Weights of a small mixture-of-experts language model, trained from scratch on English Wikipedia: 178M parameters.
Below are experts of layer 9 (counted from 0) of a mixture-of-experts language model. Rows are named router (the router's row for the expert), gate (a neuron's input weights, with its number), up (a neuron's input weights, with its number), down (a neuron's output weights, with its number) and show model dimensions 0-255. Each number is 128 + 24 x the weight over its row's rms, rounded and kept within 0 to 255. Numbers have three digits each.
After each expert's rows: a language model's description of what the expert responds to. This comes from a sample of Wikipedia text that the model never trained on.

# expert 37
router:093152100139165150101156161106094110148099148103097149146094150104106101146144159148113106113099151155149154100148138136101103100124155154147105142159162105098141109106153154121158114108154158145097118159152110146150111157090111150107136149098156143153154099153149164100097144153170108150116159114144105098138138160143112105152102109105165107144094147110105101103160103137097101151134163116104105160155101144159107150155105187109111106151151147163109101105156142119150101104098146132110162147122112100162099109154143149105149102099099106164146156130098153141151118110143105105136105147158153103100092149167151148134156098113149151105110099157108112147110156100105120147104150114098108147147107110103091147152161152110115137113159154140149151156105144101127098100150152
gate2:146158139131153105133140103096111127122159143187091106099142173088134142120112132128107073106091129139148140153124132143123154113126175156114103153140127107146126138137115172142123127110129122137109129119133135135154116124125123132115104147105136125157122103104174087078152161117163117154103151130144138134171154160151141130113120114116127098129125120104129095120150146115094124119144097079134145147090108163105102136167113148140111089149157138187088107100156124136206132125132147146094130152133140086088125104160114115103127109141145120144124131089115117142126114119068104156171112136145119114120118126086192096159097124144111137145105140103121100126136139138143175165166186130110075106144173126116104141133154110084111139141157156139177074150099134116126138117153106
up2:078096160126111108090095147118086106160135127133097106150121149112145133136091104132154143145169129134128131138127170129135097033175124069116165112139110164118134093126150131104190107116121109158127145171149108129150141122136127141144122157157089111097146124144177139129132181154138125118109140169117117113111120169112089106120144145110122152115140162146093160145123105094097112139126127164103135134168161148119155139119145141159113124106125126154112095145148121137099104132075111119196120125120113150124107142111112108126109139143133089135070162145158146096145098154152142148126140145140120143122108146128096135098176116142126125121128133113179128116111149116101083089115132107155180117151116139183129159160152129156138136085120110142138134116103123114159132129148156
down2:144100096135120111146146133150124122157155095161124104147117107126131137167135149107139101125165168133134094138123171119104123096123143129131118111125133110093071088115112155117127106136132151124110110150120138132103150122158149110131149147067164135151142114124098110097106103093098142155100156119136093150091098113163105114167119128153144126132110187171158132125126113145111128101164153150140136160145103132107097103169111148093097144129127111113135146101120123121134157130101128132162156137148133133169086113148125115083136154112134174173145140100155132168150120097156119117140142167144136161094079150117132173129171155117147133133177102173135093128117189134120095117159140151150121120174144101126087133141130173124125119123146176153153112108143119134200116103097169
It responds to: Decimals and word endings. Decimal digits in percentages and densities, plus the ends of split words such as -ides, -les, -vent, and en dashes between years.

# expert 39
router:094156102134169151104156164111093114147105148107100149148097151106105098141144154147114108109098147153145158098142140135102106101117162155148104148158158101100138116107150150125155108104150163148096118163153107144152112164088112148105135151103159142149156104150151169101096139153166107143118161113142109096135142163148113112157096107108164100150095152110098105107158107139096106143133160112102107160151106139158112150154103186106105107152154143166112097103151142114151102104095142136107155147130108102167099105154144148104146109096099104158149154131098152138155116112146105106138104146158150107105098146173153152130152097117146155105110094159105113149109153103107122146105151107097110152143104105105086147153164153102116132115158152139143144157102144104122099100149155
gate1:114150090136165130131124165128092134141108122109114151112111131117125104143132131161145135116125124131138192093155120135100093109124175148123125156114141093084138114070136132168158102107127167116109148174146111136143148160133132120122117140108174130159120096171129144126065127148153115173125112109125115123149120159149067138176097149111142124133059165120089086087149125138087073118126106127139086149114103119134131149140142167145117120131159149171120137084116139124174131121135145142119139160165158115163115118138132182159152120125114110152178133137117138151154121104137092139134124155100183079133147120152165114076135107132103132135101102163134094138111137114131145153150152130115130142120111099111109115161141113121151106113136121127141141181136161111152090103133108
up1:105129125144167133129133166144148143137125151125136106166137162121088109117122133180148130107160110141100103131107140165100135100140127120162151122112138173087128119093141160110111100113087121156134081144143120151138134148130139163148112137170123137131137087171119125132134145130130110149167074119147117140155168142103135152154109148146143124096143169106113131149122150136129110140110122132173175131133112144130155121128187119156173140155120197146107118161112135116115159124158120112135117116115115098181120132100141154100116116124159091146130106127142131123161145147125096126153171058091143127154113103136112149077140098141139151155105115102141105086083112143156181123080146147143188118105150121127144126118079151125122127108151042138110149141120116150120100133151138
down1:176127109141130106141147154097134079150124166146115159178092143097099127109111114164135122118142123121104088095148150157114162144179119108113101145142122134078158099104130133114142123106097125118112113121104062159130084142161129129103107115124145159192154105179156138127134118155143098119137110151138088111143169157054132075112167171136116125121154168112107141141166165088142109103114159138132106131131112175093143097124179143132136136138119126135120136114116088141144104137140116154128136111109098087120153138131097145131169152149124132152126105143127155103159157152163144134151180165132121137129092130129128150083163115119106105141147128124117116119071145159159121069129122119143158141129146138122171121128118148148116112113141100121110151117114125139127164108130153
It responds to: Name and genus pieces. Middle pieces of personal names and Latin genus or species names in biographies and taxon entries, such as Muls-ante-us, Font-ana, F-aye.

# expert 3
router:074153068153152140096152141102082120140084132099118146148078166092103124152159135177146091122121150131157131080145153137104104139121132136153108146164154106102152110113117170115192113130157146127097122155146097131158109175095129134121150144110149143151141130140169173094095165137145122133112155120163118092130132140152082115131107113117136102135097108101096127104129106135098118145148143111111123137120116156157116146160100176105128101153163140154121093103143146118155098087092139125129154157112092107145133107146152159136161093097067128170137159136116124161166126101159087123154136137162161104118116126151148121134173116093154123091117106137090117142124147126107132126112146123114118156134116107108105149137156159126116148137153156171142161129100141108116124123137158
gate1:134152117144137134097124128160113126182102162151105132115120124114136093108121102127135147139112100132158132107107105150113112107114136126088173152126117144074173137109123123142137132113119178098086132129153188125122107135118124096122112135132116192127073093158141125114115141135175150184103126154132110108183136133106125081163137134124125153121074153131102078093141111119108085147113098144148133118126122126104144132109141141114152136139188171117137113131116085120136109107148147130121071147122112107140137155110153170157168082131122115163116135106145163110123118123151131128100138109123099135109113144123121123138124145126124123109115131166129119133103148111152122084212097104139109173155088116101143141131168160183076129112085136171131128175132149122134108119139122
up1:127111083129145146102106190119173122133148140152147129161102175068127121133080135134110138139116162121122095109127164144148145106112092131116141107137083177136124107127137150114111138154160088167095100166143094155171131120143093163161111104163127120138121132169131130100111123138102127131149165101111096120141138110114126115120134115118119098097155167086145136155115130167148132130120172131100122113159106089119161122150131124135182155177124163152143125154117162108113123162104151143129129112119154093145116160142082128149117178125159103144127117148100120143138160139143100110182151120144122119163181128158122115064154127138122113132131116128158093103104082134116116148103132126113128121110086152172108140095090135159096101108141075122119166114133098132109116141146140
down1:126122129141123101138146124109138106157090124186099125109120133123132151140146151166124113081121132152095123078155149139095119155101124109159074098165121123082119146114150121119140099107148137132123116146139108080127136158143134116141119148135131158095144076156154130120114125139093185102107085126120096154116173169069101115084160140145158129124169158109096165117107146105090129128163126114151120145128115177106133117137112118147069135128114090128084109123119132128119134160125153110170101115142140134140127158163123129122148179132096203154147103158118154150125138148159117172163165124116111110116160112110130115121168102108107102111181132148163128139091108142130126121162088131105174131110152120144160144111148159114112127128152125125100139158125145111122079123114147
It responds to: Mid-word vowel pieces. Word pieces built around o or u inside longer words, often after c, b or p, such as Gosp-od-inov, ped-ophilia, hyp-ox-ia, gen-u-ine.

# expert 16
router:085133096109171117123134134123100117160111146087118145148100135132109122144155149161108100104113163146176113129139166126092090118151179159133126161148133084115142113112149133125135128097161155129123140140164118141150105136096095130115126144086157136159128120164147160103138139179136106166107147108155088085153172159112106123125103105123148109135115152119103125093146120147122101172131136084114118156142093134166084156153125188127125127163109135159117125117147138109142126094104141125104169151116127098159117097157142190111119118111106082157152133133118160153145106097149109125128122148172169094129116167143151168142177121117140129101097119151095141150148161115106130144100163134134091168139120082077124138143139148118115142139150160129159145172122146108110093113141141
gate1:127158098133147135101104156146106158131128117131166103088078148122101106164138115144140151112138132114162127107146080151130115139144134119098171146128120140092174093067171102149168128146149156129096119119127148140125141136099125132130118151086141164123099117165116099107116127109138138148150161151112120120148107122130067096103130142140117173100088152153111098096177118103131088141126131096126100127128082103142092170117145154135166149128201096121115130118156127138157119122142136122084080153143182113149132125102138155129181135141148124172159132125131152091164121094108114123162092143122125119106118145130124124099117097151138108117143117161144138096113169095158159137101117121074127148110092091104128128181166108098130148117124104126123109135133149134128131128145177
up1:113089108145095132142160134124145130190121153128098127200132107100118084100131151139100139167129096089146117150136148147094119128137111135118126111093120129082181169122105115103093135134096119166116121115156119136138082146161102159144125110123115108103119133155127124133116163142149161157168123098145114141111139133074123137151128092123109081107091154080160135124118153106131100123116105163144153131176127114140135149166171124145153089120118147127124110164093129097118149132119135114106112119115109117142125143157111116133117112127163135160124094150104153154110151147097125106149197138114126163133144112149120123118139153146165122129106107113144085103109105138158115137106144145116131129109117155117126096127091123132055093105157094157152203112156149109075101109158129
down1:101158112146130129112149152145127114107151128147144163167136145121093116107184115170130108086130129138110139166132121158123112111103100132154093143154121119097122135095147151142144124104103139143128133118147078118155104119121134144143116150173165118132094098111139120112137130149090140161128097131170111125109117166131091097101161097103121091138168114113091124176135146146117102122138113134157108109114130195073121170113131104096125142144087133136093128130137136143155079144133171126159101145114126101122185159109140136136131125119127157142150095112116153126106194165162139170133136125141142113186137123111201142098131139129133087134174146129141113118149113174129125142149135176138117122102105118129174104138090127131111117140197107088129141126138096098118117120086118
It responds to: Early word fragments. Short letter pieces early in longer words, such as re-or-ientation, prok-ary-otes, cat-ac-ombs, conc-ur-red, and prefixes like counter, mid, cross.

# expert 38
router:093152100140165150100156161106094110147099149103097149146093150104106101146144159148112107113099152154150154100149138136101103100124155154146104142159162105098140109105153154120158114108154158146096118158152110146151111157090111151107136150097157142152155099152149164101097144153169108150116159115144105098138137160144112106152102109104165107144095147111105102103159104137097101151134163116104105160156101144159107150155104187109111106151151147163109101105156141119150101104098145132110161147122113100162099109153144148104149102098100105164146156129097153141151118110143105106136105147158152103101092148167151149134156098114149151105110099157107113147110156101105120147104150114098109147147107109103092146152162151110114138113159154140148151156105144101127099100150153
gate2:141138101143103149092129137093121148137127124165152106105082141130099169120126151139113099132105120169139150118123152104150135114079160116166091127146132095098156141139168123126161164163163117124105089111120148157115140103160136119152118133122134173132142116123148080127150126146167100152093167113169128099110140122155092105115075108097152134101140142123132091132171134128116118155155089127084100173107082146141123130144099142106110134106110147139110093117133091141160105100133126104100168126131126085115101134175098124104138153140125142159094127126148123094133138123095143173159124125134122111152147129150144099149101103165168169163097150110159120115160161140163176142118147118151125132152171133119127132133149118121148156187167122116199113140097123129100097108147118
up2:093097159134105106131167122142128136134133102085101120146124142140116110115128149146158150118086129106107162158084119114140117091165144113099158166099149141147128130133113090137153116166140094102137121130132142168142161081154109118175143130096100105129119108156168122158165141125153163137193130150110113100092123159155099161126123124114103090105107143152138117138139071113115093137104122169107109185138143114157147159104127133127117145152140115119106116150129104128134110145135120109161173146123146133109149133149085107152163130181163115147067156132130139087102134094082148160142133140134084095152084131140128129141139098141138136116176154156148160121107131175149151141143146134172174143143171125137154135126141097159131140119154113152182128151128110116130080123144132
down2:139100072144122122089142090140142111119154112130153142142112136189136140126109115125133090148151131135091103117097146158088097160154123109123117138169085115074094136132107118129158122126102114128166116130152105132098146126135126166154108114103119108118144153125117098082117119117105145106138087154084157122093122125127095118149160075148126134134189151110146148155109116147138114098142148112138115097126143103120146135165119130149137164117168058091120114125102127115091147118124112105149122161118124123131110118080131143118127176142105152160114146136169139168133125107157124121147154131107112168180116128127147142126187140091113133111115183121119140129097080141103102086092096132145118122116118115128155103128085146154128083163086152144157098141119102106178128099096151
It responds to: Digits, months, topical nouns. Final digits of large numbers like base-pair positions, month names after a day number, and nouns like agreement, marriage, social.

# expert 22
router:094153100139165150100157160105094110148099148103097149145094150104106101146144159148113107113099151155150154100148138136101103100123156153146104142159162105098140109106153154121158114108154158146097118159153109146151111156090110151107136149098157142152154099152149164101097144153169108150116159115144105099138138160143112106152101109104165107145094147110105101103160103137097101151133163116104105160156101144160107149155104187109112105151151147163108100105155141120151101105099146132110161147121112100162099109153143149104149102099099105164145157130098153141151118110142105106137105148159152103100092149167151148134156098113149151105110099157108112147110156100104120147104151115098108148147107110103091146152162152110115138113159154140149150155105144101126099100151152
gate3:108131108111154180123124132123128100133152141130135117123118171145096127131158160161122144128121127180153129114120109137146111153086120125137133066124109150151129159136157144096177122110186143126112143143117125188155127082100118078096149179119121107123141091078119123109113149126142159107114137091148100099104143126139090122150127101164133129151149089114093116140124105140176139153132131148142088147119115160142132159110138133105098141114141195173094101107114114109143146066127137145111206128091123163123121105163146133070112143138125158127114121159162120176150120106086142081141103075140134119140108138115090121137122129087157155130110120115114125179140123115116138149132130123116131157130113132119164136108130104125093135146130147135096086104150086126108131125129157
up3:123171090087133105150090136082118121120133082149083131129171161133155133168169106139125147140119096147141122183108127096133124150084097130125137122152150130139151100138109070141138132131110172155149121096097154135116122149130141075120131145065146108129121119075102077147083121135099125107104119150106165161108111106081123114144144113123145095074092120143136101134095127133109085097092121130095127153114109152121144116130161123137157121104142107137111118122134116094112125115086156093103155110105129142153145100138086117159155095146098131130104125162100112132165153116119131127101143128160140125127138117142138141119138113130165107145154098148179160118119112129081104139170134076102153134139159115124116110147138135119087165154104125157120106109152102109105143084168159
down3:161131134111140095141109168148127146144144092152156164099084146144164182154120130127101093138132142121117148126099107104141123119099101111148103102166122138139150122175142135118128098148126118126146181158102117127095089129115146139149133108072121157079146167128106112120104130164152140143121124154116134061169121128159149118117133122149127094169133117195142155149116137076122144135128150121109142158110143126122138135176156144106138120138140142147108102158111107126141153151158116143090137160158150149151165130131123082122137161118127128100110112097142106103137119145082133125122132068120102071145173143182143116110117121144152142151148146110135095085089088140129110159162133114101091151171100160187125139119142136114087127103137158139097110122117135149139106118157107
It responds to: Mixed table and prose tokens. Digits in table cells like track times and coordinates, plus assorted prose words and place names such as Central, Brunswick, history.

# expert 9
router:093152100139165150100156160105094110148099149103097149146094150104106101146144159148113106113100151155150154099148138136101103099124155154146104143158162105099140109106152154121158114108155158146097118159152109146150111157090110150107136149097157142152154099152149164101097144153169108150116159114143105098138138159143112106152102108104165107144094147109105102103160103137097100151133163116105105160155101144159107150156104187108111105151151147163109101105155142119151101104099146132110162147122113100162099109154143149104149102098100105164146157129097152140152117110143104106136106147158153103101092148167151148134156098114149152105110099157108112147110156100105119147104150114098108147147107110103091146152161152110115138113159155140148151155105144100127099100151152
gate1:124142093100109150131146167160135139164114145147118155092078104072136120114131156140128154129145125146161147129128120128130098149141171147139151158148138114117154102084139105129162095090124142141060171129121136129142147164092094102079116132116152154161165107127129150110073136166167141140116112142112149131155115146153091106157118134139096123114074166127097099098129146098114106121131110059097106130120135092146135167137151147135093114137173113162137124111135101134170150113119119145122100135159177141145115093142127163132162109153135153146158130125157139159139155117128122121112136180121163105112124106127127145098144162144149131130083119164097104140129099124124127111163145102082111130118101116135090147143178139135082150111145136117140150128119147119131096150129198
up1:103124114121097137120121150134140116170126128186109153167114144084104125125114132160155131116136093118128116133152129157123132109152080138110161125165136167112162153089110137129108149148120101152169103137144146151109105137154129130144139129123135094108096122182131096105097122156093137149164109116156135133127140080081130117134123131157132148154138139084134125150154144141092090113148153171148120124122151132158134140163166124164155093125085128142091159181114172120128129162098140107124100140116121116098163174112090140117163118102151130129132108143144141151107164127157139097155168148092175135149151129118135133062155114103129115127144109100124100075111062157149150147068154141132119132120140118156155144109085141138103119091143107171143159113129119121083097129117139
down1:115120109127108141136129144161140109115132145153120161154109142142077132104116122172129166109090111144110088130160150151115099119102108129157143157109114140116136122104089135102151120103108115139110115166155090092147122126104147087113126148178118119141168114152136109088115137140104169154145126166151118078086136106119116123124149132122133132176116117086104109135098157123104107117150144141125143098123105140130133129101147123123143166156125122119171151145158138140126112165173175131177121131149163061085117177133102129124141105116126173109113117133127173154122163137117159138166171101175165163149133119117129111078121112099099086126144101081154147102126065160098124119137097103110103112101166122156168105111138160138118160164140107142120112135138155130134119176141126
It responds to: Sports scores and dates. Digits and name pieces in match results, scorer lines and coordinates, plus month names and words like special, technical, reviews.

# expert 28
router:093152100140165150101156160106094110148099148104096149146094150104106101146144159148112107113101151155150153099148138135101103099123155154146104143158162105098141109105153155121158114108155158146096118158152109147150111157090111150107136149097157142152154099153149164101097144152170108150116158114143105099138138160143112106153102108104165107144094147110105101103159103138097101151134163116104106160156101144159107150156104187108111105151151147163109101105156141119151101105098145132110162147122112100162099109154144149104149102098100106164146156130098153140152117111143105106136105147158152103101092149167151148134156098114149152105110099157108112147110155100105120147104151114098108147147107109103091146152161152111115138113158154140149150156105144101126098100151152
gate3:111171121149142130048157124090130082132137121099123140108129188156146154133142160149107150154097126121139152114105115095095148133091116105136102094136122169139147156100136147144144098102140140152092100123110132136127128092094090106142079143133126093181133123110125129106141129142120151113155123139130136126111134127136157122118105101165148133166149111048130143148137109131173126163138158178133097153166113113109147197138112129118155106092157180125094162095150147102155119072131118131143122153103163143111099135132118105112133075139115153156128168134147149103137101111133143113088116149122124149146139126119111108157124132084135152108115138129158130130145138123129093093107177081137117161151098102113144111124120117167093125138146115163101101119143100111099138145128159
up3:097107128078166114148091096096105119119123143136099122100152129138162103174126107140144112126188108125099156154147154102134107113107122157087160119151139084136119105165088101170132117143076123130182096123109144140124125119130106120118122146139133137135128171096122128162097137146102142065118171157140160185151111157121103138132163131135104117097119136198128118145069146133096115122095088126149114134099136132130146122165117124081154113149113119108134123141122141134114151087130120160131129149101126138127151064153110141129090129195092126125122108126075106106110117124138088131098128091172115108124118131145121157149116159120148142130151118133118133124117107135086115144165143128142109056124163075144126095143118161108099139139150113134142126118108127133125158103147115
down3:128141124132137107148111134140122127145120183103144112106134101118130142169132135141084103106127095113149106120123155124131123073083093076159161100120134120173082119130123135133122147143114137139181158151112118121091086140133116136136129110132078132096153168114117093105136120162144159180105137122137089143177135125141153145141139076106125126147086110197166131132105155129116119159114122134169101130129144126164132148146183155142150109127118137135111099142150113133125124102102133145137133133124150102115130093099112128097137139114149121105152102124082092118140096120127152105142151112193105091144144174135165104125107141117155144150109169112183130082122149145186122140170148139096095106123104109129136098151132150128143153093160152104121140104159145114141080107160094
It responds to: Phrase-final nouns. Nouns and name endings closing a noun phrase before a period or parenthesis, e.g. the company, the drugs, Soviet Union, Chon-kar.

# expert 23
router:093151100138165149100156160105094109148099148103097149145094151104106101146144159148112106113100151154150154099148138136102103100123156154147104142159162105098141109106153154121158114108154158146096118159153109146150111157090111150107136149098157142152154099152149164101097144153170108150117159115144105099138138159142112106153102109105165107145094147110105102103160104138097101151133163116104105160156101144159107150155104187108111105151151147163109101106154141119150101105098145132110161147122113100162099109154144149104149101098100105164146157130098153141152117110142105106136105147158152103101092149167151148134156098114149152105110100157108112147109155100105119147104151115098108147147107110104091146152161152110114138114160154140148151155105144100127099100151152
gate1:099148107126167155114144141129102131175085133105118146147105126125111140134130129127135129085115147137128154087133135116096153129126173135134133175145150094107118101095152145143169105114126180130102129146169127130165136138087129122086131156100182167156146097143133160082086124165153122169143143132120112137140130143147108133134094157124133113116066154107096114103165138137102100138141115095088102128142125116149110166132118167134113101153206122163160097096135119111164102105126163139115126172165155125163103107158147187129150108114114133171141118128115148152147114117147118122156101171139119106127105125152143114107121143108110137104102091184112093103142118111103134118132148097084104139126104085126087140172159129119105151146154132139136138136115162150115088116140135
up1:110156116127107145108118164145177146140124170130111134139149160138117129150101123163144139121151114135128091145122160160115110122125081155152149113120108165073163151118151096087112176149116104158127133123126112116129100148154126147167129135143104134126104155164153114141136164137158128181147115095133069104121152117090124127120122084124145087106108139085115157132153116122119097161107161154138153146125101158100134121166177124096144154127075156114140130188106158135107133131144158099128134099115098090106138158092115150156134139115133155132102150124139147104132142133156115110127163155101133157119145133147121133068174138137135143124136101111143116124121105151143116126086166176139164107153155160136149138160080105131112118125145079133112162107156055086142123131155148
down1:122121084113108149097128139149155078121143139168113125140163131131112083080095117162144110136105127143103062117170156163114106105118115124147122110099129127125157129113111151113145108162067115145118115139141108120154090147140141133142103160158134141127114104162191116122114169148115150132141108138150163124111133116110104132107154143156136129136144165136132158123116168120089118069154148141143157133122117169098141137154179064123112121108106132137108115157101142131160143137126137116155107100171106066116141166112111158162153151147131167150129121114096144152108160133126120130172163154146114155146139145102146123096133142082115120134102117132103102103101085155183131157115124115127164108095137158133187079137114105116128119141135074132114132134145150121141131167100147
It responds to: Month and place names. Month names after a day number and city, state or country names after a comma in birth dates and locations, such as October, Oregon, Vancouver.

# expert 2
router:085158081144161149104165119111095106139101158137113129152110127093119119132138136153132117100104150163140126103165124134116079111131143148135114133140157114101148109137139123121137100099182172120110134172155109149144109149107113137095124155099166143155132109159152167087129133158160113151127158122128127072142163122127100079147118104110143119115085134100126095102143124130136107153116131134124124146134106138144115129161115172082112098133157149155113094095157139160159132089119139157095159149098106108154107104173131151121146087092099111176139168130110134145184108116140106088172128175146155115088121152136143150148174097112149144104102127137118108150122139087098139184113146108105098159142117111093102120139134143101138120108136142154153147169096155128130090131149155
gate1:096162095160141138098166165143144114156118116145124139132105153127142118127157128142165114129128091156142136131132127173119146128134113140114119149129098151138135147100132128130139167151116184160108132154151111105169119158114143138098119092088131172134114110173107157095106160119141149161149139124172111138109115143133123140162120108102099130119096143124130086123171138104103080129121100125080134128139091119161106184132101142109126127158201143127175137109132140119185127149113120155129146117161178171135121111113136130139175105110102141149136115137122144136133103083131112120105149145128135143126101131145157089156153134123157090121135138152171087100113138148131105158144123072105116125118076106152109149179186126180128096160141089118143153171124158122101121140141162
up1:121107118122151106125068153132154126132157132161138145157139172086066090122145122152133127128168121116145104108158126142129093107097103115133184140154090183111110151112120138083160144078122078166106132105169093192144109137129082128142148103139127134116090113113116112139159098131120135153142111094129061114140143110099117128118141116139147079111149173117146159097127127166117084133111137116133126142152091126138133179132125127118142135141108139144106119144111177111104107089121136109145154116090151114140148167117158159105143136153171113135171106132151151146117160139142122130158155063130151136120106152127116155073121115130121106155124122144145096112091077155135138118102139169155094089145127162099152122135110109107102124119101133120110131115138115126143129145147138
down1:171131090143139110092147110144131093166115147158079131126106114098134182102149133186134127123124159159126145114159149139160097120118100121123125083139133137102113116138153177101108080144123131118169164186115084125119145163136142166150131091137109145158133072139139141103131153146126172097131087129142124134138118116085148082139160097148139105137135104132102155120105168123130104103135120149152125127111153162108121106092155097130111126153095102150136126127104140101129099135160158133157140145134148137105147158117121111114119121145194189141114154120126114145103163147150146156164147143140132122145157113123172160080167143052114077134136099148095084135117126154159130120131130154108133154126125118153139115159128160146106138149162125101141116111094133111107153128126149
It responds to: Mid-word name fragments. Inner word pieces of proper names and foreign-looking words after a capital-letter piece, such as H-ond-uras, Sw-ed-en, H-IV.

# expert 15
router:093152100140165150100156160106095110148099150103096148146094151105106101145144159147112107114100152154150154099148138136101103100124155154147104142158163105099140109105153154121159114108155158145097118159152109146151110157090110150106136149099157143152155098153149164101097144153169107150117159115143106098138138159143112106152102109105166107144094147110105101103159104137097101151134163116105105161156101145159107150156104187108112105151151147163109101106155141119150101104098146132110162147122113100163099109154143149105149102098100106164146157129097153141152117111142104105137105147159153103101092148166151148135156097113148151105110100157108112146111155100105119147104151115097108147146107109103092146152161151110115138113158154140148150156106144100126098100150152
gate0:097148103142161159112146145079070094139111147096101141140093145107113136171125147169121109122101162151181140107123133140129116098141160151111113144163141120109135115112124144141161093108158176146116132154150122155138117129115102147122134149091147139137155129138146139083113132152124095161144186111133091089136157130156094092131093101095122098132110135110118106111141094162099088178126147129114123132132108183167097147137128197102128102152149139154108109102146144158149128102111149126113159133143117095152103092141141143140157100109091120139132135127110162122159100110140125107159102167148167108108117159159161133147144113144131122080094118175116106150118153098124110159105136126115124135162115111092099154170132142112096137116155140138143143130115154079161096090158130
up0:096119108125134094174101137137113124133129130140138110127143136126109173127141128136100163089125153123122132146150148152119152152116126158104137111146150115132117106171149069113166130115109119082126082146127102152135141104112151157131147135066119085086142126162113155111183112148145138111042142117139128135083127182124132103126138153181123107136108128149112084114093122185131123162112135125178145147120132153141140167143132131134130081138138141098104118107097100197134154119142110144087122113131147144138118096143131149104101133152149189142157132153100141168151153160129172190118141136136108099125135120116102137136148130098118129125142136124115134134129134132141142172066173129135155138120093150141123164116113081156160148127142092134100102115118105117132087127113110
down0:133129132153139113140133120106120156152134117108099079131155107090116157128112133139134131125167071135134148113114106145087118115118131161141099123187130132151118138162132133128117185165108179110123127118135139127141140102089117131105132154161099133119148145091107110178174135117139152133124150158124101089143096115100129156119145158124135148154185137129122103094122148107160082100113127095123150128130147119117144158123162147091154133171108136155182140151122146111129145123131070118140107140075127127095106163144143115104135154106109168148119127122075160148156092091088115131134092118121071156127139157140110111139172169147124134145151138123140119135160128132118139139127143143119053098148121126108157132092084123118149180143142101150137136117099147149161181144176157
It responds to: Name endings in tables. Final pieces of foreign surnames in sports and cast tables, such as Hern-ández, Zimonj-ić, Gopal-an; also prop, response and of.

# expert 17
router:110119119137180133111159152097086101153130168126105150167095161119126107153153165142144095099103184146155157103150139144116106078147154150135123137178127093111127109104126130114134082119157156105091136157150121143153116145071096135122133159095140130140154123152124173106104144148144116144125150097137096096133129150141110105137108086117140113148105134117131125094157097142098100139110147124124113138125121128175106146176113185091121111150154156124096120081163151137168130096127122130120146145105118094163096120135140144131145096113110132144129142128117144128165095103156103102143080124175146106111087154145135151148141100117135136117062131159093090154116163082106141150124125101097099133158098108112101141161153138123105128121145157130152133133135128094126088098166157
gate1:133157086139124151132145131153141106169135099137120123125120134122118086145120109132162129136113114135151141108112123145127072111123147145116152160131123125101188105054127102153160124137076148108076145129136144137108090121121158098105136132100146192113131112097097144109116105120143133164124140141104093116148152121101095128129133154125119098128118174134110124146151153129112131146123106160128116127113079134146091161156152137099107142186178122112113105134106132110191126151117126130128142116195205146136090112116161203130155102137139137157147101152125157109161161093159156113135177142114126144138113115120134123113150158119132148120150119200110087101145156146120095111152120138097124106103106108103131137105143105148101154123112099131161140130151123125112112112137148
up1:128126111147134111096112147115155122107151124113094123156109115086075112115100107121111094092116094100092104108137175164122116135105109123099141097136114157141110129146122119120105119116150095136131090123181088117175094138136090134142114093162142116121135098162123096136147140083107142139123117079149131102173193150118128130149156144145139102122132147100160148114134121156123094124135145118126148127159107150127125108126137118122117117082077124151154116134130118140143138090093140136098108126109152072138097135126090138152145139108166121122125138132125079155119157153166109129163135113135147117112130151114138158075146112110111102202139122116168092138139117141166108108080115154150095128123116138122129115143108125156048072109097119158086155110137148090120087149148125
down1:170140143122114129119128159176184101127132146174068152156129083131129132106118121122129134127098136150160077110172109123109167125122111139124122113146135128073161129122148169122141108104142126115156109145140074118154114117117139157101109115182090084136131124158184098128141162118114105178118112153136096114105111158094134103129156122147129112167132145136110152117110144116131142106136134113182076117155106129118132148086126131125161133149093149132114116144121123132133103122130147089155134152127143085147129154173120144150134179126153143165136112116082137153180164117105136144144156139108132096153101145161138116113151137111125115146157100121137101086130102151147092105114135127131119149155151111117143082130082132160126134122159041134135160119149103098139161132161149
It responds to: Years and surname fragments. Century digits 18, 19, 20 that begin years, plus middle pieces of personal surnames in biographies and election tables, like By-r-ne.

# expert 27
router:102152119118145155080131148092113107154111159102081152152118140097107119156147174144138104113124132175134137103128127176112130095139138150156076150150173112106141117095150159099135123114134150140121116148160131156130101153112096144104131164103160136138142091150146124112102125139169097171094145116146091096134133160127107098148119106083159114144095138101120120067159135140097085144139164141102124142155126140128120158152107176117113088147116132148100100119148149132128115108100150151129163147124117118168119121151110124108132106108110099155139153147079142147121111106123102106167095152142140084098115159180135140123159111113149150094109092146110083129096150097108114151097165114117115142159130104125122154151170132097103148115142161144150176164086132094114103103148137
gate3:103161108138133150091125151146105124120096103144136125109127139168127135159122138123140113133121111187136127119088067107126134112104116123157123091129128091147114165121129130123141101075134172152110117144144140115124108054111141099131139135141148132134165120111104126094132129122140135124132068089096098098098142096122149119131118097156163112147122098093122120133146124164189158162144156169117137163165112116144147159101091129134115090111144179139107120084168115105143136062095112154112128148095164151142125096104117119123139124118113136107140157158134114136131132145165129131095068111109180172106111139107116127121097100170126153073144132154098113140150116096126105125149119120125125157132090123117127121094112121151075095141104132142123070117159128094135103107148146
up3:114093127107119106190105126113131141122119165144111166128151164126148133162124074106099114127160146157131149169129121115160124131091094120094145128145086081075132153140167154149103140124108161134171126141092159124136095144124139105119134161107127137095109149114142140163124122165114115140137134136117128176132134109097083152115136122097109111074142077204132162161086130106120068148106103119116105122177094139136135140122160122129143130131124124146119113137121154134074105117132127107110126146102153165154153101119123097147142114138122105150129099131125086069117097129105127138137137156137162126108102134126134151123142120151142157122127120084110154106114112115125145113157140083134122066118157090158096125122179114108101137165120136156082181135124104113116148114157137
down3:123110148140108086166093155144143134122142120153128107153148128101163183153082116146122115136179124135132154139088119123102131128112075132160122115145137126110109110119099149109105159116107119155142165155146149101104124144152115114132123157126115159133172159141100101139146102154163133142087121158131122119195152102134150160114169079108103120167167116154131141135107135083151086162116158126128134116145158091139095187119134164089144125134109117107117139165156122132167106103099107142158142166151155126152120143140096142116138178141163131115161112096131122148095130123126146152139158134137149121135161189150171140095121171128098090122135135096115119123126086136144125130133107141127105116158157129154123134149097120124077163111130114117091131140129145150133100189180092
It responds to: Geographic description words. Function words and nouns in village, town and species descriptions, such as the, in, of, municipality, habitat, after located or km.